{
  "num_hidden_layers": 8,
  "hidden_size": 384,
  "hidden_act": "swiglu",
  "moe_layers": [2, 3, 4, 5, 6, 7],
  "router_score": "softmax",
  "balance_loss": 0.0139,
  "init_std_router": 0.0157,
  "lr_router": 0.000533,
  "norm": "layernorm",
  "tie_word_embeddings": false,
  "optimizer": "muon_variant",
  "beta1": 0.9,
  "max_grad_norm": 0.5,
  "train_tokens": 315200000,
  "dataset": "wikipedia_en"
}
Below are experts of layer 2 (counted from 0) of a mixture-of-experts language model. Rows are named router (the router's row for the expert), gate (a neuron's input weights, with its number), up (a neuron's input weights, with its number) and show model dimensions 0-191. Each number is 500 + 50 x the weight over its row's rms, rounded and kept within 0 to 999. Numbers have three digits each.
Before each expert's rows: a language model's description of what the expert responds to; "mostly gets" lists some tokens that are sent to it at least half of the time. This comes from a sample of Wikipedia text that the model never trained on.

# expert 3
Description: Copulas, pronouns, adverbs. Forms of be and have, subject pronouns, and adverbs after them in prose, such as was, is, it, largely, repeatedly.
mostly gets: " was", " is", " were", " also", " not", " has"
router:495462462561577451404477418492529486468493529550591477549513517495575500500472548547487514533482450532558500497483477517500481473524496424543590455477436497474522521591522537516451448525459559376575509511567493533478465466556491514524479486387538475418431553476488536471426520448532462506502526511482484560452549592452512504543591508466478508471548467514529437404487491534519520513529486413466559494369646502394581531477499443553476493498425526516476497505527544611488498460489470528475503382465505533527533454522429456555529512518533450437521503549402531506510540434563499505
gate1:408556493475442483510534561491599513563406478477483589510604622477495510493393452516524511475579463480474467420524471503548547516509516490537501466512525458530504460439522599389540395535488539499558416523459570572527526522587517575437499511459437473492489529450518469476518531498522490515565479481575523523475503447554451526627525446535520409435492502493547463429452481595535493539477485601481572466541482478527573379468510516515516475447503451503485479553480460501458495538566524498548433498500441467480477515418510569494504520489462516541463437534471463510496579471430475590
up1:368548509474450458416561474622490590529547451528433482647476610497502572450468497529480443494498512526499528449594553478529397490512528503471440480464471526544529448538405461497522607483585568524504470482505584509478483429337511478593500429472530504463501555463436545526511408476471467444510529444411428531408456549472677510454551505544562513475478512477556464498474557420557562433477566490615520494466516458400422512521486460546527565468586497492526508513543489570552460441487474354566529483466474470449472545575562493433545487569547500443529560434514443559486578500498506434
gate2:400453594466513524502447573518527499511501617517479498459411491534534481503422467482485486445422517433569533481478531517588448593460556505515599360490456470555493459548517395516501417526483567429500460481482492502489593443490543539392536527554507506564488575534412494501533586474479442541538561488505450530543427514467458496415514519517561621522477486485499498476535471428526472418499545450489596575443442492543477603493457548544499481554456440541415485463497377439422492512430470480517452414534509481498555502445483418518532475477513510459567551526483436501506574583515447461
up2:549441462501448448434581492498461434474526478458532423575538471487447564525491518492484568612615497509524395537519588397518482577547499453498478547525503620466438474509548536433556564516455488440533429525566564453493470388438458501404554560528513581502542545497527454553475505508514495519512383576463539554480464566401514563446485415420513546465522510529613503457544538520551440486509532462527482494488538508548538536489518486503411490592463516405586471513517506438493607552506425470516617472509511520503452551586389526517475473514522409464502448505447519458532468457369366509
gate3:484542554539543546502547501531506532540516531459418527495493501570529483542555560455431547512473517504554435482374507527439499443476515527535427464444443537513365567483392529467545407501497489469628457514511503459535449537553504426468550453525514491541533535545483481494562403517440396466497535475449484468424505547500479448555553511486495590497496370379486497485391493516491529472452529490584501518479555601500514542516541442488482519452527460549501389521456525474489436498457501431507548414506601531531552517573424438549562497399473462469543490496538518555569474417536530508
up3:461508606526497478522598558510536529569512453464547562517459449586466490488490491514512605433557492431507462508366451389535400525509534541562457466520563511526562483537569589547383457484494434519497493484458470513533461542565587417429496464501645528533423556476487532493461429497451496480545481462519471449518411494478494516501433494422461526503424588553573450461518541446532543497540505413429510535504432622471485498598336468529484478481414494439438480546480514464503565517466530507474523513461538412520572533527481411427550547546554517539566508506527519572554539440500565450
gate4:508563506505510539443583449555428489495538516536509523477577516502418360477392437473521538542524604490532502408506594570481449558545457535435451591496475398490539561563498520567486480505512511509529476514504490431445377524581478482556500512480432433547564620533376527525459484513554505429490547544561570536542455425492439474507465525508502490546453507551487589440506429508498546396522539463509489540593527538488526574453643524498527469480447523529530435577518510518519511459514405532494519492545536450523535475453451447536520527477467471605507538491536507449530541542496425537
up4:598501510540484541428542489582466450455566478568571532517399517486509500484526442552431541609560462567478475580537567497514492556511480450590502514492581620459454512538525589532534572581568456538448603451485494505456515455417414462499480492553423490515604466470495460494474500553549473517486582551623539526529506566445423543425513510526506530521471504599466533439521461588480514556499526526421568588551521472584496511571480527567581507452567419563440516537471468563507462504424464496491514511448440525506559439465421490500484508421490482477478553471502492407549477490533489548
gate5:453452528469515536455531424585540484484497529510496474423572574468520559457480494505446502426524568543535532493487494491450498454587473624574610538451494518403394457401485518602515445500475550404468494518494506507495452485511542555452493617530600611462451578449458475459499424523555476524474439481535533479537438517395502427510563587503554495437497509484572487464398571478676486486559460632477535520525477431485548491397555580426589502567449512391439589497479520511444534548480515521446545524534533488368524525532404523446532475532462557573493517515592541587489440438511518537
up5:507527506425477480462433552479529552543487436468493557526446470557514525527482462441373494452461498488448511498445504551529473518511555497521460610530441512523432555551480497448498542506457467457463501497557427451445423555488466437569571568548522563478552633510599569518472497405533524479515501522430459507596530440565479563496459477519517416565520489547466457479534423575472555441457518480476512462419448569479419510562427503523451487611446564516426502550554450497498521432429473446455458469423528556574475533515478442579444530506606423557482646530539503472416520523550543456
gate6:503454562432467448463484488416431423548513512496536579521453481513537480517516436547487439486533393451458526458421550458511559454523549499522559448438547450488497498473489422486522537513482545540445441502514515385486556513495474479593471540504472471502498520453470474506536502466464474485521459527566381510567554485518447534431483448470578457537542375436416473567445440512507505532513492496517483388594492524522537440541524479502541466569513570601496579431463461467496542451349574547587435538465452464573522464565588530535490475395533448572605527527461533533494454538489462557
up6:371413553478442496552520550524594505532480536496398463412580501538453445473456498440452474455543528506608499601474398470586538545429423637557519497517516496499529514536515542500509530490527445531458494485467511538498450488521525600414434539518529503493469433541476446616523440588550533543461525548463465419592453526434464466516491561578452463434427559508526485558531481439455525494486478463554504559418483559418450527470517503430475555559559524559536479515513435511492429451475537458501541432623460479463460487478466461412513500531478472518508543484418501443433567508540439476
gate7:445531499565512520527552457420493551430461464464582483480537539495472538461541491594475475591448477523539523509534511548598558509461543468505536412504504463392551521482424429545572633481562526596488480566461480480512539478495630482484516464552459495487532554477553464491551504588568413516440543498548373516482537468541551476595457443530462441500419398564582443515491536414519516467524398546391524545471535435548509510417583541537406386525481448434617454446474444422459429539549482532467544526525588511508452497581414581467461556508477520492463466496474516480417476552464523495
up7:483485481454533541575556505567508437553633553448494572525457445475524462567527493530439585456580454543487568450524539551467543615472543442488474544391452518415447503497503525447507552516465496464508455582543512498460478550548473473480431594441611495435524564465537465452536576492422514459471406472457453471580559520464408530404466604407623602582686588503483442405457521444434431593406461519504552496520512497500543489523593494512588607472550508456469528558470504520562530473565498455556506426552528518531478470489466484514496525452469476492465576564507495543566522454407401456
gate8:650526439461516500433501482554458454540385435499520467559509497333569515536498440512495539528434499552497449562500493503449431511457521547516585468520551536582472481427471519511532507456430521537417511603538593537573547561606503545512481485483578509517580491518509529612457492479518515492447482491553551452519476461545469465546562396467485464535511480453511444423496438532468394503483484518463454560504542452577392438473437592535526638476414479556445525401518445432510442560474540578454511452488520513459448589446562437539504503544552474442471594496543465488460527462571536513
up8:498496484458488500500435453414453584481505579529512534442496523425526471491557525428449532367483480517478492527535481501561553596525507606531529477480414435587448505487470412415414460498434514467509559599537537451492564541546474504479546537485588482556489574420483474525500511473424487413506435431488495505519462514511546477467545511406536514505602511501417580515384508527492470500503436464513497512521499585552494529440426609458461475517506596406463475447414436540353602432420569500528470419533468514485545518513433456520561531510504469458495564545525395435423494542498496465
gate9:509522522483469501423514506522591472531572478454572492437513510485487425415530526471423438474488465540473439446486483499528463510503493440436447518452459461484509438487452452607480501469524530484559503398530519566556552535492529431422517433469457495510516434471427465475439525468476492548460440477507490490587454438549478499527482578493502508406423584449516618440560640555477549570545592611557485456586564531574479538570601408509540470502559437603537468552420521649526522439503589493534529500421429532481556524471522509549542494511615521504498443457486515506575506418485540525
up9:516538490508480555451491440497609444525546482486485458402473464470480414561498470573463539449453505495594453523539524480466449538369461439442438504564503479506450394517531531476539532479594548546563554418465545559515521520624431453476530503440401487605540515460519474452469514517489545553504458525525406458474515580555435490530577474527441538475518519487459509488466524427472483540503496588484572405515498496567490561467513595484460504543396509555529569461553522454507444519535564584447554544491473525511497489545491565520521582584629423446450460511511548542504451410559534542
gate10:505545484538462472507472490502444413464472517478419556565570516524536471488540558538514429452464459491530494491467585570530483514490540474490444522522552401498576578484459573532460469440531546505500427501514612511462536575577436561459512505519461511485450480597522465522484444392480478383590508526547531466428567414489532495560471581456438535476440440499498501541453501497554421525411556552444450567542545448508443525443512448443499498483526530570487449438561538555513561437473508559387496446456558466385608490498547399517496439521539596507382477476537541430490496570553492519
up10:521513559552559588428478428509414449490504600505437468497505444464571500493548542537553549513526520429513578509549558569527521516534554528444522495525486560476527576548538519481522497485503494377495465475468573445510545466567486483552366510512545373526417447554484553410449516483457539431504474508501431536502464348504487490440539512450512545604480576437496530476457499558496564515415501526624474580536494470514522521519425507467534479470536484572621544468544505472454441488518401603493506437552483450392562472476462567489502337460545527498435488516467467483478559542471540531
gate11:558607463413562415557447455568463523530525549479399567528500491635545507512532555542478542423457529438529497534540459501515583378547523498484467478501443463579430657479493459551446444590464475536470492560489485555493484508495480511493407575551511479538545560389520514556517570502506447520564483504610449543463444519483462539442487480514482476483402501545537440526536534459424528473539557441410497560492518570503432435520551531509447426466460481523464545455471576516483534592573464430466497489503499480468479536510496466481469544473466512462516488467544509392425481529506537543
up11:465537518413526482550496573505477408617466524497499455378493507460541551557438426454506479442502479468393574461538489467450451535506412547418524502452500646490521419500466537445526476520490475490515507544502583545593537484498486444449501457518562469521517480592494510413448493457550489507474477554568435475436622432552631501600456474513534529504532568458440450420477541485422498524495493553445580454522525362563553479477488501529481510447519583518440512551487477583597463513453616504467474450529563542631464520513453505584530496457474445563481466512478559467461483487534544576
gate12:506501520563529569557558577481558441445457487485517526473364474551502429595453533567493559568510434592520440500504466500596521533490461506542524472524518545540521482565426506449466494575459477582497560417399507522527386528498487419517630502444521480524470545504550478531681496367500470500468572491361464548523539497527431583467586528475474534597433493475526522442471538458415496410522530507520495441532556519491529500447481502613542469438450476478511507437581563602571539510505429507471576552573488566557523476508443522438488560540532474446518501485487515525407561588475534490
up12:515439504566543582547456480572555530437458542572464434541506532470522532513426480522497517580455455464566577487531430530462591497416422543483453507494502448571396528465526473507609443492483511439542543530490553496510506480557564485495465529549469466502481477500611490393478582439466507598482515488413513475572501520493512487394536494533440455526490530510535580469587411466446469494419574537525463448434505558436579397472581467546590415568492528446413500425552473506617392503512568444551475513497528471583466533479556525525451564482418476501433470604466452456429414516456480474
gate13:474600521530503541486481472553449519536423445561601556436530501555527519546525494469547426445561591422530507504537411468439513494472428464394579446526491460504602477557467568591501519484519401377573409529533432479498524601466471471509582446556523540338490508487486510535480535519462589504533428523504452488487472578518538434371513454617474530432523464519474469487549508515427508478496514479530458552527421425522537583494573502511568457524554511502523532498450548495456470500490425565415525588549564482547465553434474494445503449534408563498484543453519501449443538493493502585
up13:531480428471595588458513442450530588572528598500486494518541449492437500471531485611483637467402503505450481520566463492490546596436485592639524516544524400457443432519557520463459554471523503511488492465515537486514608469470469468476498471392539386562502518564540412517515501454565487402502582433470578545451459427479485513429457477485610432426481475394578523449477465469440446588526495583466579520504591456528585483500448438420451535477470490525463539544521481447597491458527486510493439448494476488555494534576501586477502423545481445490489420449509464546452451520427499518
gate14:454541528456539464525592547521373556569583462394531422424573496523557596415488566503526481501511385428500506401504467446524561567483586535493522512513528508451476502450491450389533475538541540487476509522525508507526544399487465509509436507557498453556458491538490490544553566518542498547512468503470504519483555481417411551448649465501491564439467460504491545547440553457472539605437438422505451487540502511497516508491535563557499477547485448485448531581589524492462530492463399440542512562495509455403523491348571493415480542508544524492491481565521497564591462449592471539
up14:470456446509427457476459490516502463471483557613534594561521523549596503417497505480479434555474490558558497526595492528481465459428480499548400492494505525648503535441529525571552515513453527521538595398491488542442453575586416528492510445512656514512517498450523522511435459546488507474600562576508376464423389518550533444480476508512550497522443519580600565564461480523490445463600494546562526478483446487457512435452474519472495534529489526537503513553529504450376516424415613550505445501497565463500515642519480519460500484475423468491542480525578471550489455570507502524
gate15:564593485467552502568469529523387497497357478532489408451433542483423449418453580482514453516496425462558435487526421481475520492390532474535408490419428522508529406586487457530448461523474491493535591499493528505394402609568561554496513549474534474525547602479436398536505539614474503539531476455428476478478563550536412529375465538494427477466571428502494495407472557507587564500508508435490443535488526542515506419499512471514486486510431414537467603426479579466457452458422458543433482568538471526516536428456451489442584478503491525526496584476473520477444582559557476504
up15:457564465476419533512543450425481509509473600421534531433545457499520464530489430548501433410509539612575456519455489504534524525470515482576514465478446552473537529492571511492532451432530520523490401510524476493647404456510509415510530439489462550595533574538515496542527509502460540512469342449567490514574484435504447500486462437483522522536453507431499476492512460606463418597522566454520534432493538485520466614484430425569393519540573514519493444501520421539591552594568473395605486489488621408563520438543526532523446536446606468486450464483451519537533495492446614514
gate16:478480519499552579493499526550485421498530473403401452535421517484414456384482415465538479563535443543481531472587492525433492511440498481448477426413564524473561570558469548446488568478517451405503572531471496536561500536504453548450460457496592492409537468604422520443463583535524458492435455499531486496586406500598492541508490478446528531449487495452447467514516539532410507449496544470379455587577449550511506512503448496411505459539566552542432541508567413517516516499543518485467457544448607383448454534420471435453491524453488551521540530486499512578427542461559465541
up16:479558527496610521547506439552523580431469497533486487518615616592501437514490527465460476507467471483477482467511568449468473590610567521484408505487522410474493416476500487486567484495508511478544566532495537441553530474489643371402394411461482481456506448451419472431564594500530524600523496500578485507569550516502466485454534502488560486444537453416611559533452458534530476426538550539436456554456476548543473454465457552505442363531482509559485429552493469435461544596507441600442493422491512475524605471496444479471429493563488545482402542553546501593512467472434495487
gate17:390405469565458523504487529432425515462487536429530513471491466500490491424554465504471537459471520528466490417525475482585592459545545514487461521537539504521463504523493495437655530549416487463506466391555545455485608482470476407526594457462509534487470400495461560599515516439529493522489537569485465487579494491561527562435537520441545569514549575515529440463512490495479487618460557561539477552463496558506562441466528424519419504572484525484414590445506497504547485476405543492475509477603393560495528574466435489474566536540539527513499579617464494553371555474468536460
up17:439516585514500490572466544452550598491532533525508453526524427431443508559552537525515534477522518502545557480444379404466551664560508548512471522615504549575523520453465436522579446417546515393491560505580509471507593581462503384534541456459500522565540513417569589568427583519570486524510475484574417532482432455537490521450560549428537479489606520491483538428504584475408533464461467495541573508534556483562524439456482490586499498493486569487519557606518467467559515526510495488519549435396418519459460486531447552429499462579459533457495519466544521468479529465415467605